config.toml
d_model = 128
d_shared_expert = 128
activation = "geglu"
n_kv_head = 2
vocab_size = 8192
optimizer = "adamw"
lr = 0.00326
decay_fraction = 0.788
decay_shape = "sqrt"
steps = 9678
Below are experts of layer 4 (counted from 0) of a mixture-of-experts language model. Rows are named router (the router's row for the expert), gate (a neuron's input weights, with its number), up (a neuron's input weights, with its number) and show model dimensions 0-127. Each number is 128 + 24 x the weight over its row's rms, rounded and kept within 0 to 255. Numbers have three digits each.
Before each expert's rows: a language model's description of what the expert responds to. This comes from a sample of Wikipedia text that the model never trained on.

# expert 0
Proper-name word endings. Final pieces of multi-token names, places and words, often in tables or citations, such as -borough, -ford, Hill, Carmart-hen, Architect-ure.
router:102127111082071133108116121111147126148146111161138136143088204130157165106099143099120140126117092134119153112157112111122125147122099121105121113116126167097120094133106128109148144146177122141164158133144172131093161125129141108165127120129149133152124130140128077124139156139123150101101103123168140121050163145080117142122105097141124142099124156099110135128110164139136127079130
gate0:117098147147124095126126121122150139088167121124169150103127145079108126128164130098157131124144110149163152128163075126159150106126120142094134136145097162111163128106090075130129167117123137116156140126141187139122148131167139128131142125124095113168146115094163121136140109139105144130102114114135135138126148121080153162119140101115080076103142148114089154119162132133116137052117
up0:133121130136114123105155131110132158105165122173136126124086155060153151150164117116166121142136078103149117098160120151166118097101152145105125166146127155099136089141092100120088195115127145135116142162153184122111148141118140174102094144122151137147160093127148137133125124133155142119128107104090156134132138139135145169139140140105121088096119112107099161156159144121121111120109
gate1:118130109130095134133137139121118171151123108105153100126144170121097168122143145090129087107129123155120149109088135093099128124143104124128159131098159107108176111139120119108101119152126118131155085127118163149126115137138127090096137144062098121117139135131189064157134128135118107131064154132150158108135135142102145103154166122153134139134117155123123135097096061148134091130105
up1:156139121139087126089097089123146185135125163075140110130122166168144084154148133091155082137144099141104133116136123120100145140109111106149125131103125155084141085135145142134135155116135160087093131122145173146161163097138153151121090135102151139147136116165104129128146132147143115095102119111155113144127164144152140159141080153172123141165104089103155131131142118111119144103107
gate2:118103135133151179135113113162107152122119130121121121135124115140169150111150166128099137128119128148131137134110152115120132151144055138102139145127127105117108137117106135108092143192141099151202094110149126132098136139153130065148138088100109163124121125083160147130144139159113143151097110133158165113111115136121091111104132106122112166095137189122115137104098146152096112100154
up2:091149167102158092167139156139154119126165140119160140098132096098085159121126127154136122101150171111141160128133123085156119108165139106155139129132162117140150137096105089120154094103103122152135138145088130142161090138082115124126164140140103144111156135111110088141100117095097124139130163158116132145149087125092142140134147113094125101111089135146127089091081112157162136118100
gate3:098135145072107156160124161160117101138136157123157147128163148114120161131156168127101094081125172158112131096104130107137100165159120118132151179127132111125142149095139138147145155176109131159148161102111104093142156109123153120154145130160130135106097117110182122143133115155114142109103137137121150152127137159121151149136174082148130119099147147125103071121082139160147134128151
up3:109115141177166131124137142134143162093133106113129090113122087157122126102120089163151151133134106108166126148128123093116172078150124138127138100109150123127138103124111089091086130132122117106162091149119149156109122194121101106103150106101121118102187099098077112121145157114125103162110122145161130144157090119084131111099090123104149130144105135134142147088128152144144152118118
gate4:103124154098091135180132113120120135106171134141148170144153128094121105123117129106131151112135098152152145120123125139124104171172103110141181090088146124123158126125114128104106142168109113108156147109056121116103122144122129112153156116101091133129165122111138073132122109123110137082132126132173171159105110137100150140129153092172111112118126167114103128083111110139170100124128
up4:116127118165137116107161097142099156155144132162123160134157118134128137182166127110112091124138132165123151126114139142131129099122073096113168126073152099111140093101074118135062152122156127141146114127149119125152142113120117105108126115102114162114159132127136133140108151109124123155096134071120140139137138167112167153126071096151164060145126133149134158114132125134141104105141
gate5:125106103130107120148095141135105149148157096098144159139117167177136142083140101133114150104151158102130157099116122130097102110104166144120174143111169140118094138130148100135144131151133120099146166116160098156107149160165098131127108122138124149144123129141160105140085104094131138121125165142138084165089150147130146158030124129172114098121115137148151108123132135108117133121150
up5:120163133086159165110126096109185163111129140086113113143098147116129134150140147061138100112143163103137184133102107115144132099114154152128113155144119129092135116125141113121131134108112172189109106089151150083130164091124144122134113143117119121133102132127132119137179130116132120101163133095147142113091146147132107150108131115127129104165109123062154108096158123135135155140089
gate6:103137164084140119125122149140073148160163168145150114127132084112109145129146121141135155089119149170177140169118141106113127161159112123112142111093152143095165124107095144103109172109150107130142190108090146107156140149104147116126179134083120122118143137112150111124119076094127130135141121122108136113135135132107124096086122095131129134107097125164118118111121127129186099090109
up6:156146107164083128115132084124123109127086127142120091127080174148149126153154128109124136078128089141141122117107092132153128184085115127157110119091161137101150144126151123145161142121147118093120112142114174107122141117111155140108105155090157124125097133139144138102130085112141135117172117106123096176129190098138127163150123147125158143104096144144140146134120102116111159089096
gate7:114124163118173110145134188128137155149156159115071105133138157122109127124167149117137113170126131136199134123170096114094134119133079111120144140107093129144116118125111150129136094139118139208161146133122120141114157118097124110123154143170133123112153120129139114140173133097128128113135119104153140142105115099097136149108142119094109121124162129109125131107125100161180152063138
up7:126123112149091142140133114147107124112108109182157156138122084101129147130106089149125185077134132123098131123098141147111126185138145165139132124158160108161147156120136111110124142170119109102143118061072147124139084155120124128130160112113109147110142115106121113180145114147114112161137185116140156141137100176152128116154169123139149136137146114149126139123123160116140084153154
gate8:106115081153122134107139161143160119140160092148108115173109174117135167129171113093110127159120112116156108144117159138140137153141134169101162135141140172136149155148118134091103194139154133102141112111169127146101108124123107128157125136164164143149086131110140131084130171146125096115117161115121066140123180133138085170149102114146124153132139125127112125154146153143143134102128
up8:118160124113120142098082156162159154123122126155114113119102172137111203184120165153163137134140125153173103144128153110110126130103119178157096155131115145089155136141122149112108104138125159115130091126138156148129149137113103146136136142160167118123099078147135078096150123149116143135117162119135134121106130149117140179164113114131151175146154108099144136130138155148103153089140
gate9:113088141111120136206123151132155160169103131125128133092110121137123139113175139106093128130149148133127135113100126118148117089126092126118147150121101109154137146096116126164142152125155126135137096126125121122136134138138135077137138134120114140126144140095145077206150129130116122170085133150159141105156118117101122104113116106097106112066184153142119126103103096169148143076122
up9:107155117145142146091092092157090100116108103106118165162152099123137141114112148152137150098119145117154116162094108122091110150150146117164155074152169132108125111161146152116105131165108138088155115115104129146116107147109112109133156091098129128109141145095113102119134132113129172115138137138108159147104100104109154132122162101160117127130086160091172189148141173151121098146132
gate10:117107073107122108128119082140133138144103147130121132116116123101146157075103104116062133103141113108092161108142141156148085136117131116087082155142129158119129133147157125133158104138149143134140127121152121076109123089095152107130111139146142109110103139121158114128107157147127160110128116157128148115097115131094134139085149103158105083113127160123126089158176113124064122098171
up10:130124173159109148117123161148116122080131106108141099113127134123107084149139137124148183135134145156127098134109090130134159141137112131178165110113142072133117113089122154150091155116130092110131073129106087146135157147150124136148163126092111176141149140115121156141152066088124093109134124144138127122147124131144110093158107118098143152107107103148117129121076118141182132151110